Weights of a small mixture-of-experts language model, trained from scratch on English Wikipedia: 288 SwiGLU neurons an expert.
Below are experts of layer 2 (counted from 0) of a mixture-of-experts language model. Rows are named router (the router's row for the expert), gate (a neuron's input weights, with its number), up (a neuron's input weights, with its number), down (a neuron's output weights, with its number) and show model dimensions 288-383. Each number is 50 + 10 x the weight over its row's rms, rounded and kept within 0 to 99.
Before each expert's rows: "comes after" lists some tokens at least twice as common just before its tokens as in all text. This comes from a sample of Wikipedia text that the model never trained on. Tokens count by the router's weight.

# expert 0
comes after: ", ", ". ", "ed ", "es ", "it ", "that "
router:61 42 49 44 63 27 44 50 31 48 74 35 45 38 41 45 49 61 58 62 49 52 55 52 51 45 40 45 51 38 40 20 40 47 51 58 49 51 52 41 42 40 52 61 51 50 47 50 50 53 50 55 39 36 49 56 46 49 66 55 38 60 43 61 34 46 67 40 39 46 60 55 48 54 42 46 45 43 62 70 64 46 81 41 42 36 61 58 58 52 63 46 37 62 50 59
gate6:52 49 37 50 41 58 46 42 41 48 56 73 52 40 42 37 38 49 28 51 58 50 49 53 55 51 52 36 50 56 58 51 52 63 63 69 54 60 37 55 59 29 40 31 55 35 42 62 37 50 35 51 62 43 60 49 58 57 55 60 49 57 60 55 49 65 65 49 45 42 58 42 51 31 55 23 50 67 55 57 38 41 50 64 44 41 26 59 61 55 49 57 43 46 44 44
up6:40 49 41 34 64 52 40 57 50 29 66 73 40 59 46 36 59 53 49 71 55 42 27 52 55 58 44 49 63 54 66 43 62 38 29 51 68 55 41 43 54 39 48 46 58 54 60 40 43 46 32 66 60 58 50 34 36 53 49 52 52 50 50 54 33 53 75 28 59 45 73 53 50 57 52 53 61 56 46 64 59 31 44 60 40 38 60 55 50 37 50 39 44 47 47 39
down6:31 56 62 46 28 58 51 51 55 41 51 57 57 47 47 45 47 43 56 58 38 44 67 44 47 48 69 42 44 28 57 41 57 61 67 34 57 61 51 72 56 46 52 39 47 57 45 52 48 50 45 62 48 47 29 63 76 37 49 35 41 56 53 74 59 58 34 30 51 48 37 66 55 33 63 53 64 55 42 43 49 55 50 51 58 53 37 55 58 44 59 58 49 49 53 51
gate7:63 59 55 43 60 45 44 58 36 62 36 44 60 55 45 51 62 51 25 38 60 40 57 49 55 53 52 43 51 64 41 34 53 32 57 52 33 49 52 44 61 69 53 49 54 56 39 42 53 58 47 37 55 55 48 54 52 38 49 54 46 42 71 55 41 48 32 53 41 67 62 50 44 60 42 42 45 38 60 46 41 39 74 51 40 44 51 42 53 32 43 51 39 61 39 51
up7:49 56 43 56 45 59 65 41 66 40 64 57 42 45 60 45 35 49 70 53 47 66 39 58 46 37 53 47 58 52 64 56 52 64 51 45 66 45 44 44 38 41 50 49 36 50 53 50 70 36 49 53 52 46 54 48 48 50 40 49 50 50 31 50 52 45 66 44 62 49 36 46 59 32 62 57 48 41 41 53 62 61 37 60 60 42 54 55 53 66 61 47 64 50 60 63
down7:38 37 50 67 60 44 49 53 65 58 61 38 44 44 68 45 66 34 52 68 46 45 50 38 38 52 65 54 51 58 51 42 56 57 48 53 41 38 64 44 35 51 49 50 44 46 48 76 44 55 45 63 54 56 29 62 42 67 26 35 66 59 55 57 52 62 67 50 56 43 57 43 40 56 47 47 63 61 57 49 47 48 39 44 52 55 41 57 52 45 51 57 51 42 49 57
gate8:45 45 57 67 50 44 50 35 59 54 45 44 54 59 53 64 47 62 70 42 51 31 52 34 58 27 63 62 35 53 53 46 60 50 53 31 56 35 43 37 44 52 32 56 48 46 49 49 25 49 51 55 50 48 66 53 56 39 38 31 58 66 49 54 48 44 64 46 44 59 43 50 46 53 43 57 53 52 51 35 68 42 23 52 42 72 57 59 42 32 60 57 36 51 57 46
up8:45 40 50 37 41 48 45 40 52 62 45 40 50 38 71 46 28 24 55 58 68 65 56 41 45 59 47 49 44 58 59 43 63 56 29 20 43 39 57 63 55 56 63 48 44 38 51 55 60 59 57 59 45 58 41 57 53 57 55 69 35 51 48 42 62 39 40 47 59 45 46 30 41 69 57 56 74 59 51 63 34 49 52 42 44 37 48 45 49 62 64 36 44 50 45 48
down8:60 43 36 67 59 77 52 58 60 63 45 33 53 53 55 40 58 51 38 44 32 45 57 55 40 42 39 43 61 48 46 49 67 36 67 44 36 56 61 56 53 63 41 63 66 46 57 72 58 45 53 62 58 61 44 49 57 51 51 41 48 53 52 37 41 63 42 45 63 54 53 49 42 45 44 53 65 47 63 56 38 45 65 54 57 35 55 47 37 41 35 54 51 65 40 54

# expert 7
comes after: "was ", "is ", "a ", "the ", "(", "="
router:57 33 45 57 60 52 52 48 48 52 63 27 47 39 59 39 59 46 47 51 45 49 58 52 50 52 58 47 67 57 50 48 33 49 42 47 41 58 65 43 61 47 53 61 48 53 42 59 50 41 57 54 48 56 39 61 43 35 60 44 46 55 48 60 43 42 58 39 48 44 51 65 38 50 62 61 59 40 50 57 34 56 54 44 48 32 62 46 65 45 40 62 48 55 29 51
gate1:39 44 51 57 61 23 63 31 49 44 43 48 50 56 62 44 66 49 70 49 41 57 34 59 52 55 47 53 51 63 43 62 46 34 26 58 59 40 44 32 53 53 64 50 73 52 49 33 65 39 64 39 58 63 38 45 34 64 50 45 51 38 45 37 53 47 51 46 43 51 55 47 61 55 56 29 53 63 44 57 56 58 59 59 43 63 61 47 47 56 59 58 44 25 59 55
up1:34 44 60 43 62 48 64 31 58 49 53 48 33 44 51 34 73 58 44 48 36 65 34 47 46 53 52 39 71 45 56 57 35 25 49 52 53 55 35 31 46 44 65 59 63 68 56 58 52 47 58 60 42 49 45 44 32 55 53 64 49 56 61 47 52 50 56 59 38 42 62 41 58 39 45 24 50 64 34 59 50 49 45 57 56 58 52 51 60 54 40 57 46 41 51 35
down1:45 43 30 44 64 49 42 55 62 53 50 57 45 39 62 43 60 52 60 54 50 35 26 43 46 54 55 47 58 52 42 60 49 55 37 61 49 62 58 47 48 57 62 61 56 71 39 54 53 46 50 48 76 61 46 62 52 69 47 53 52 53 35 63 45 33 51 54 40 59 51 56 65 44 30 46 45 62 48 81 44 62 26 75 29 61 60 47 38 69 59 56 47 49 37 49
gate2:66 54 60 64 90 44 45 63 44 49 41 40 53 55 51 69 57 31 39 41 39 35 23 52 51 49 40 48 35 45 55 41 51 45 48 58 60 48 53 50 46 39 61 55 43 46 52 48 56 55 77 38 40 44 56 47 59 32 67 59 53 61 59 46 51 38 43 42 56 61 33 51 61 30 60 42 39 62 38 51 50 57 52 51 68 38 64 50 52 54 62 49 62 42 50 48
up2:67 44 46 48 62 55 60 53 35 51 39 49 35 39 74 51 79 57 33 51 36 55 24 36 41 41 53 36 41 40 67 45 33 50 41 42 58 56 31 56 47 57 45 41 54 63 61 45 44 42 51 64 43 44 54 47 61 47 47 57 58 48 54 47 44 45 47 56 54 57 41 52 41 54 43 45 61 57 55 36 48 65 44 56 65 47 69 44 46 46 42 36 35 42 58 61
down2:53 53 45 43 46 33 35 70 52 46 49 59 51 30 42 76 59 40 69 36 63 48 44 43 55 51 61 46 37 45 59 63 37 64 48 43 56 43 32 54 50 44 60 62 86 67 59 40 61 49 45 65 44 37 41 34 39 40 52 46 53 39 42 37 36 55 56 61 58 42 60 29 65 61 69 47 64 40 46 45 49 60 44 54 35 68 51 40 46 47 52 49 51 35 63 50
gate3:46 64 46 45 40 53 53 55 71 60 60 53 68 37 37 55 50 63 55 67 51 45 26 53 45 59 51 55 43 48 51 50 48 57 66 47 42 60 58 54 51 52 51 35 51 55 56 45 51 38 44 58 65 39 39 40 43 53 40 44 47 49 62 54 44 42 49 46 55 34 60 29 58 44 57 16 28 45 54 56 65 37 61 45 63 56 54 42 56 37 51 61 48 61 46 69
up3:61 35 42 47 37 20 55 56 59 60 38 42 50 49 52 43 39 40 63 61 56 40 43 55 45 38 50 44 42 56 73 57 45 28 53 39 56 60 52 55 51 40 39 44 64 49 52 53 42 36 47 41 45 58 57 56 40 50 33 51 53 30 43 51 31 56 49 41 38 36 61 43 41 50 46 47 59 62 28 41 64 59 56 49 63 45 47 49 61 69 36 46 49 48 45 62
down3:65 51 55 29 24 38 51 61 39 57 49 79 50 66 47 49 43 45 43 51 57 59 53 60 72 50 35 51 57 26 72 46 53 51 41 48 61 46 47 41 39 60 32 62 25 36 32 45 61 52 59 64 76 52 48 56 48 46 74 56 49 41 55 48 62 50 38 51 54 62 64 84 54 50 77 56 64 46 45 57 56 59 60 63 53 55 42 41 51 65 58 41 54 70 47 50

# expert 14
comes after: "the ", "and ", "a ", "to ", "an ", "of "
router:63 38 40 60 56 50 54 51 41 44 61 45 47 44 49 31 56 61 54 64 29 55 51 54 59 47 52 63 57 63 46 61 52 71 52 36 46 56 66 55 43 55 53 57 50 55 38 60 51 44 47 49 56 46 41 54 36 38 52 49 36 66 48 47 50 44 62 34 44 39 58 40 40 30 51 49 63 44 67 59 54 58 54 46 67 44 56 67 67 48 61 48 48 58 46 65
gate1:56 49 41 47 52 54 69 65 56 36 51 47 44 55 56 50 47 40 59 52 48 69 50 55 52 46 27 61 43 60 55 52 70 36 40 42 56 37 52 50 57 56 49 47 45 56 49 51 57 55 42 51 43 60 46 51 41 51 46 48 61 50 61 52 60 35 57 71 54 33 51 63 51 39 37 28 57 47 58 35 52 62 36 43 42 51 51 68 45 42 81 46 50 48 48 64
up1:66 62 56 20 65 53 25 56 66 41 41 69 61 52 48 25 45 36 67 40 56 36 46 46 59 44 52 52 58 40 46 51 44 61 38 52 64 36 51 48 64 52 52 37 61 57 43 46 53 46 40 55 51 51 47 34 49 33 49 56 31 44 67 32 52 53 56 45 53 44 57 53 38 54 56 50 30 62 37 47 49 56 43 49 53 54 44 54 34 55 62 44 46 55 34 23
down1:59 30 59 38 40 40 58 49 63 43 71 44 45 58 57 52 42 48 56 44 61 74 58 57 43 46 44 53 48 48 45 33 44 55 49 44 35 57 46 52 43 47 33 64 27 64 59 59 41 55 50 58 25 54 64 42 66 37 53 45 49 34 74 42 55 39 53 63 49 49 49 56 54 51 52 49 51 61 36 28 50 49 47 43 32 30 42 64 46 54 57 40 54 70 50 43
gate2:52 45 43 47 37 36 51 41 54 55 45 60 48 49 58 35 46 50 61 55 56 53 46 48 51 39 26 43 35 44 58 45 39 50 57 50 52 43 56 48 51 50 50 41 42 68 40 49 42 49 49 71 58 37 35 32 35 50 69 52 52 55 56 36 51 54 50 56 43 58 60 63 44 50 51 43 50 57 43 38 49 44 55 32 59 54 50 55 47 71 46 70 53 35 44 49
up2:29 47 54 46 61 48 52 64 38 57 36 54 35 29 64 76 56 51 33 42 52 35 43 47 43 45 56 54 65 54 46 46 61 47 49 58 46 33 41 52 58 42 47 38 67 44 33 61 29 63 45 36 45 49 66 55 58 44 29 41 45 36 47 64 46 54 61 62 62 43 49 36 29 49 44 73 49 56 35 61 54 44 60 55 50 49 50 55 56 54 34 51 58 44 49 71
down2:26 46 59 55 40 56 57 63 55 44 61 60 31 46 41 65 55 42 44 40 48 63 39 64 45 63 44 49 55 48 31 58 53 45 43 40 66 44 41 41 49 57 42 61 44 42 39 52 45 37 47 37 44 39 48 54 63 46 50 34 50 57 34 60 27 43 50 27 53 49 49 37 57 58 32 62 47 38 58 53 61 58 39 36 53 65 46 48 62 59 48 42 54 45 32 51
gate3:67 56 32 61 61 67 46 55 58 58 34 60 59 48 55 35 60 45 51 41 39 60 58 33 65 46 72 55 48 38 39 58 42 40 63 37 46 43 71 48 54 46 70 43 45 47 63 45 41 51 42 54 47 51 47 68 43 58 45 42 46 52 47 59 55 38 46 57 46 72 44 47 35 34 43 38 53 48 33 69 43 30 47 34 47 52 53 51 45 34 68 52 53 50 50 58
up3:37 58 50 53 53 38 31 35 53 37 53 52 50 59 50 52 43 37 52 39 58 42 60 44 46 64 76 54 44 61 70 38 61 46 63 33 55 52 59 49 36 40 58 43 42 37 44 41 57 53 41 47 45 36 35 48 46 60 58 31 47 48 57 41 49 53 45 38 35 51 56 46 62 42 49 51 56 31 35 52 46 52 41 38 55 39 41 45 39 49 49 53 43 61 46 49
down3:56 56 47 63 48 61 49 66 46 41 55 50 71 43 45 36 45 54 60 41 47 37 52 45 48 54 63 42 56 38 60 44 45 46 58 61 45 56 54 56 45 40 65 58 40 32 65 43 52 61 47 48 44 47 42 46 43 51 39 28 61 40 55 39 28 57 57 33 45 51 45 53 45 40 61 48 53 49 28 57 53 43 55 34 35 39 50 41 33 39 52 56 34 47 54 46

# expert 3
comes after: ", ", ": ", "of ", ". ", "in ", "- "
router:51 21 56 53 78 44 52 41 40 38 54 32 51 29 40 50 50 51 43 60 40 57 41 62 60 48 45 52 58 36 57 42 33 62 47 49 41 47 68 38 49 53 59 56 57 52 41 58 63 45 46 48 58 48 37 60 49 30 70 41 63 43 46 50 48 32 68 36 48 52 41 63 51 45 68 55 53 33 62 69 31 47 52 53 50 44 53 55 56 41 46 44 48 49 66 47
gate1:56 62 58 39 53 42 55 57 48 39 63 53 52 58 35 42 64 32 49 40 54 40 47 39 46 58 51 57 44 55 50 58 33 56 48 50 46 63 35 51 45 55 39 65 53 75 39 68 58 31 49 60 59 48 66 54 55 40 50 43 36 56 48 55 51 59 49 48 53 59 53 51 50 46 42 53 74 56 37 55 49 55 45 37 52 46 48 54 48 48 52 54 56 44 74 51
up1:34 47 35 50 41 24 64 40 66 52 53 34 34 50 53 50 63 43 34 43 44 56 51 56 43 42 47 45 47 53 53 51 49 54 59 47 33 36 42 41 35 49 44 58 45 55 47 54 59 58 53 53 47 55 52 46 54 22 57 64 46 38 62 59 41 61 54 51 56 70 53 48 54 58 52 51 52 56 40 39 47 44 51 58 42 40 71 40 42 51 65 52 52 46 39 58
down1:48 58 78 50 23 54 64 61 54 47 52 46 53 68 49 49 35 44 65 56 39 51 57 51 42 50 48 54 49 37 42 55 53 59 42 61 40 57 63 46 59 43 48 56 69 29 54 39 63 53 55 42 67 58 55 43 39 78 29 62 51 51 52 44 45 71 43 48 65 64 32 62 52 60 47 76 44 41 33 49 53 49 36 41 46 63 33 42 45 64 38 42 43 55 50 42
gate2:57 56 65 50 63 43 49 40 43 36 74 40 41 36 50 63 38 47 56 66 46 53 50 39 51 51 50 48 38 56 45 56 48 43 62 63 39 64 47 51 48 47 35 50 51 54 62 57 49 46 62 36 37 47 51 49 65 36 36 44 55 48 56 59 48 50 54 43 45 62 41 49 46 63 37 47 45 59 59 32 59 48 56 65 48 54 62 61 56 67 48 56 50 51 39 64
up2:43 51 57 62 46 39 55 39 39 42 56 62 47 42 66 50 61 60 46 42 38 39 50 57 62 59 61 48 49 22 69 54 63 63 44 45 53 49 40 68 40 56 62 52 64 53 64 70 54 38 40 60 59 69 56 37 39 59 35 69 55 32 47 53 53 38 50 52 64 46 40 60 41 47 48 54 30 59 66 53 48 55 56 50 61 39 61 24 54 54 51 55 38 52 57 53
down2:49 53 52 47 52 48 57 48 46 47 58 35 36 60 50 44 50 52 43 62 53 52 49 77 54 47 58 67 42 46 66 44 59 48 58 67 44 53 68 50 71 60 61 35 54 50 59 64 54 29 22 60 57 58 44 77 42 48 55 38 32 45 43 49 40 45 42 38 41 49 36 60 64 57 57 67 45 47 45 49 62 29 48 57 61 36 58 44 49 54 34 34 47 59 63 40
gate3:59 47 47 60 38 46 52 43 49 51 34 66 45 44 70 28 47 62 60 58 62 43 54 57 42 54 51 67 57 48 33 60 43 41 50 61 47 54 50 49 57 45 60 49 52 28 52 44 53 57 53 69 59 49 40 52 56 57 40 51 45 48 29 43 39 49 50 40 47 63 66 58 48 41 58 27 41 54 60 32 63 49 62 64 58 57 51 43 47 53 27 53 49 52 68 65
up3:61 43 51 41 38 42 61 53 42 68 49 62 30 52 47 31 46 38 47 56 44 43 53 54 46 32 34 43 52 47 53 58 45 47 47 59 57 48 56 55 52 33 57 54 24 46 60 53 56 58 58 54 63 38 55 52 47 37 74 57 65 37 33 51 55 50 55 55 48 50 45 64 43 42 44 57 57 60 41 45 42 38 57 59 37 46 52 54 48 52 65 59 56 69 44 60
down3:57 50 54 32 57 46 59 65 39 59 49 42 49 39 54 40 29 57 42 40 42 26 61 51 50 50 48 44 54 42 50 36 76 53 56 55 42 64 63 58 54 44 72 73 48 42 50 53 50 42 59 54 61 48 51 46 30 60 50 64 68 40 60 39 40 47 42 57 54 48 53 37 41 70 50 29 56 58 54 41 19 49 47 62 33 49 51 47 51 38 80 56 60 38 58 60

# expert 4
comes after: "\n", " ", ".", "\n\n", "0 ", ") "
router:61 45 50 60 45 37 66 55 47 51 50 42 49 49 54 38 60 46 56 53 34 58 33 66 38 53 65 59 45 55 43 54 47 43 55 39 66 49 53 54 50 51 53 73 39 56 48 49 62 51 32 61 33 58 17 36 43 49 55 38 30 33 42 60 50 50 68 50 61 60 51 45 47 36 58 60 68 50 54 48 50 49 55 37 47 38 60 51 60 60 34 44 61 68 52 55
gate6:55 42 42 44 60 67 68 51 42 56 52 34 41 83 63 57 72 47 46 32 52 60 36 27 45 45 49 61 35 41 45 49 55 45 55 63 65 49 54 47 62 46 48 49 48 35 56 54 44 45 55 34 48 60 52 55 56 42 40 47 47 43 19 52 57 60 52 67 52 48 38 23 46 62 56 57 54 40 45 51 46 50 38 42 56 41 42 47 60 40 49 57 42 59 54 42
up6:40 47 62 53 43 43 49 49 58 53 32 45 37 41 44 59 64 42 51 59 58 46 34 71 51 43 63 41 52 70 58 59 59 56 58 37 40 51 47 71 32 42 55 41 68 46 52 56 33 55 46 49 52 37 53 49 39 82 64 41 50 60 53 63 52 39 47 37 43 41 59 64 48 28 49 39 31 57 43 34 56 47 54 40 38 45 65 52 45 45 66 55 56 34 55 38
down6:57 49 62 59 47 40 49 59 50 36 57 44 59 44 46 45 47 68 50 54 54 59 57 45 60 49 52 71 30 46 57 50 36 39 42 43 57 54 63 54 51 35 44 30 53 41 34 58 65 57 68 44 42 51 44 54 30 55 41 62 57 59 61 56 60 42 48 46 61 57 35 60 42 37 33 40 48 55 68 66 46 58 52 56 54 43 70 60 59 60 40 46 35 62 54 44
gate7:52 49 64 53 64 60 65 43 44 48 42 48 50 30 57 49 60 63 37 57 41 28 41 49 53 37 70 52 55 49 43 44 39 47 38 58 57 68 55 57 49 35 56 55 55 55 36 59 46 60 59 45 47 53 55 52 56 54 55 33 55 57 54 79 51 44 45 52 38 57 33 35 52 60 61 64 53 58 44 37 37 64 40 57 50 51 60 55 32 53 67 47 38 36 56 61
up7:44 56 48 47 40 60 47 43 63 39 42 55 31 47 47 37 60 68 52 38 36 52 55 31 51 56 60 50 50 48 38 45 63 48 39 57 57 60 45 53 42 52 54 61 66 40 54 58 35 56 61 45 54 36 44 54 45 48 54 57 38 61 28 47 54 55 41 57 54 66 54 52 53 51 45 65 38 66 58 53 65 48 41 58 57 64 57 48 43 37 58 54 66 51 38 47
down7:30 59 28 47 56 43 51 47 50 48 51 47 44 35 55 59 54 41 58 40 64 46 43 45 50 45 57 51 44 63 42 44 47 66 33 52 43 46 48 35 52 56 68 53 50 42 46 70 43 57 50 50 45 44 47 44 68 46 43 51 57 61 58 31 25 45 43 70 52 47 53 48 39 47 42 63 57 67 52 35 58 74 48 62 52 67 59 51 64 43 41 44 55 55 42 46
gate8:32 48 47 53 44 46 56 46 44 37 61 51 54 62 50 46 72 46 76 52 43 53 60 56 61 48 45 23 62 60 59 68 61 53 46 34 52 37 54 27 44 36 46 41 34 49 35 46 44 47 45 34 42 65 68 48 51 45 34 39 41 43 63 57 53 40 41 52 45 38 48 55 52 35 62 48 57 51 64 52 38 24 32 56 46 49 46 67 36 61 63 56 53 51 56 52
up8:45 44 45 47 53 50 54 60 60 52 56 40 59 41 41 38 47 33 37 25 34 47 28 49 28 53 36 52 46 41 47 31 39 54 53 65 50 60 47 67 53 59 65 52 58 49 45 61 50 56 55 49 36 38 39 50 47 33 58 52 50 51 43 45 36 46 61 46 59 48 61 42 54 46 55 50 48 53 38 27 51 64 49 42 53 53 44 53 48 32 57 52 48 57 47 37
down8:58 57 43 50 48 74 54 46 69 63 51 42 52 26 48 56 44 53 50 54 52 39 44 50 37 51 59 50 61 60 61 50 70 49 41 64 40 48 50 45 48 66 64 49 39 36 45 56 56 48 46 62 40 44 40 47 53 70 49 56 52 40 47 71 42 53 56 64 54 55 41 55 34 42 72 60 40 70 53 47 57 47 31 40 56 41 50 49 69 50 48 44 45 56 51 33

# expert 8
comes after: "| ", "- ", "==", "== ", "===", "=== "
router:65 48 54 65 50 50 47 36 37 56 54 36 41 37 47 39 48 49 59 47 34 57 53 47 59 38 53 54 51 48 60 61 45 58 56 44 48 55 62 20 37 33 50 46 40 63 41 59 56 41 45 64 70 62 45 57 36 45 62 40 48 58 55 46 40 57 52 48 28 33 65 63 49 42 71 63 59 18 60 58 47 53 62 33 62 50 47 50 51 47 62 60 38 53 47 38
gate11:45 62 59 51 52 58 35 59 63 71 51 38 42 72 48 36 52 62 68 58 50 49 40 54 45 48 44 33 43 57 49 44 39 59 55 55 48 72 50 46 51 52 45 61 67 42 38 46 48 49 56 54 57 41 61 43 51 50 63 48 50 67 64 41 36 37 39 57 59 54 53 60 53 70 50 60 46 57 51 63 50 40 52 59 57 39 53 47 51 57 54 48 56 56 53 41
up11:54 53 41 43 51 63 58 62 59 42 50 53 25 45 54 40 66 36 38 41 72 48 37 44 53 68 62 47 49 38 57 48 35 40 41 54 61 54 43 46 63 31 63 55 42 69 56 54 54 57 36 48 28 45 53 47 43 43 59 53 45 54 59 52 22 39 74 27 48 43 46 52 59 59 45 62 58 48 56 50 41 44 58 50 51 52 46 54 47 39 59 45 49 66 64 71
down11:56 39 47 48 61 47 66 38 60 36 44 50 46 58 61 57 46 47 69 43 60 51 45 54 54 58 46 51 53 42 40 49 43 46 55 51 55 52 42 52 52 63 45 55 61 50 49 48 68 24 46 53 49 51 79 40 44 53 42 26 53 45 57 57 57 49 62 30 63 50 43 44 44 40 46 49 55 61 48 60 48 55 73 41 55 41 60 50 50 52 37 55 52 41 55 48
gate12:58 56 42 57 58 62 35 44 52 60 50 50 53 58 39 45 52 52 60 45 50 44 46 59 30 56 34 50 44 50 51 73 39 53 64 45 74 53 64 38 41 44 58 53 65 30 48 31 35 44 37 46 52 53 46 33 65 62 50 57 59 55 62 40 59 37 47 56 26 46 51 51 56 57 57 55 61 40 66 38 38 50 66 51 42 45 41 35 51 54 54 58 51 68 67 40
up12:40 57 53 56 37 47 47 38 44 48 45 54 60 53 51 64 63 39 47 45 41 38 44 29 56 49 53 47 65 34 61 48 45 59 67 41 47 51 39 51 38 56 65 39 49 55 45 38 54 58 36 52 34 50 64 38 42 33 47 43 65 58 38 41 47 52 32 63 60 63 44 80 52 53 52 52 44 39 59 49 66 39 45 58 55 48 53 45 42 43 50 52 43 49 42 59
down12:64 73 43 53 62 59 32 51 54 57 33 47 62 60 57 47 53 39 57 50 48 34 34 45 46 51 58 49 65 56 46 50 37 41 50 35 53 32 54 43 42 56 41 45 38 39 53 46 50 40 45 33 51 59 65 61 54 48 38 43 56 44 29 45 63 45 58 50 52 36 63 69 47 54 58 35 64 44 59 32 60 50 56 52 47 47 48 52 48 40 35 39 40 48 44 48
gate13:39 64 62 54 79 47 30 44 55 39 47 49 46 39 49 59 54 77 26 30 52 61 61 47 51 42 70 39 64 57 62 51 59 64 55 48 47 61 69 46 37 71 79 54 50 46 57 57 44 62 46 47 40 53 50 50 49 51 57 55 59 55 59 43 50 45 52 69 59 42 40 44 49 51 57 46 64 54 47 51 50 50 52 65 67 68 57 61 55 27 60 59 54 55 45 47
up13:62 40 44 53 49 43 65 54 43 57 36 74 59 71 60 59 56 62 29 60 32 54 56 46 53 45 56 43 43 49 56 56 46 45 39 54 61 65 49 43 36 40 42 51 51 54 44 47 43 42 55 59 40 67 41 42 56 42 67 50 61 52 35 46 58 40 34 52 60 46 54 42 53 44 58 61 55 52 54 58 53 58 60 51 53 54 47 49 42 56 59 23 62 63 37 46
down13:38 63 50 40 42 53 55 15 37 42 40 54 53 63 52 48 49 44 54 66 62 51 56 41 46 62 45 56 34 54 44 66 68 58 35 46 46 34 50 47 39 44 52 50 35 43 34 35 39 48 54 49 42 52 55 48 52 51 66 55 37 55 41 57 64 39 62 59 34 49 36 58 62 49 34 59 67 54 55 37 59 53 62 57 58 52 55 52 34 37 62 53 36 49 44 56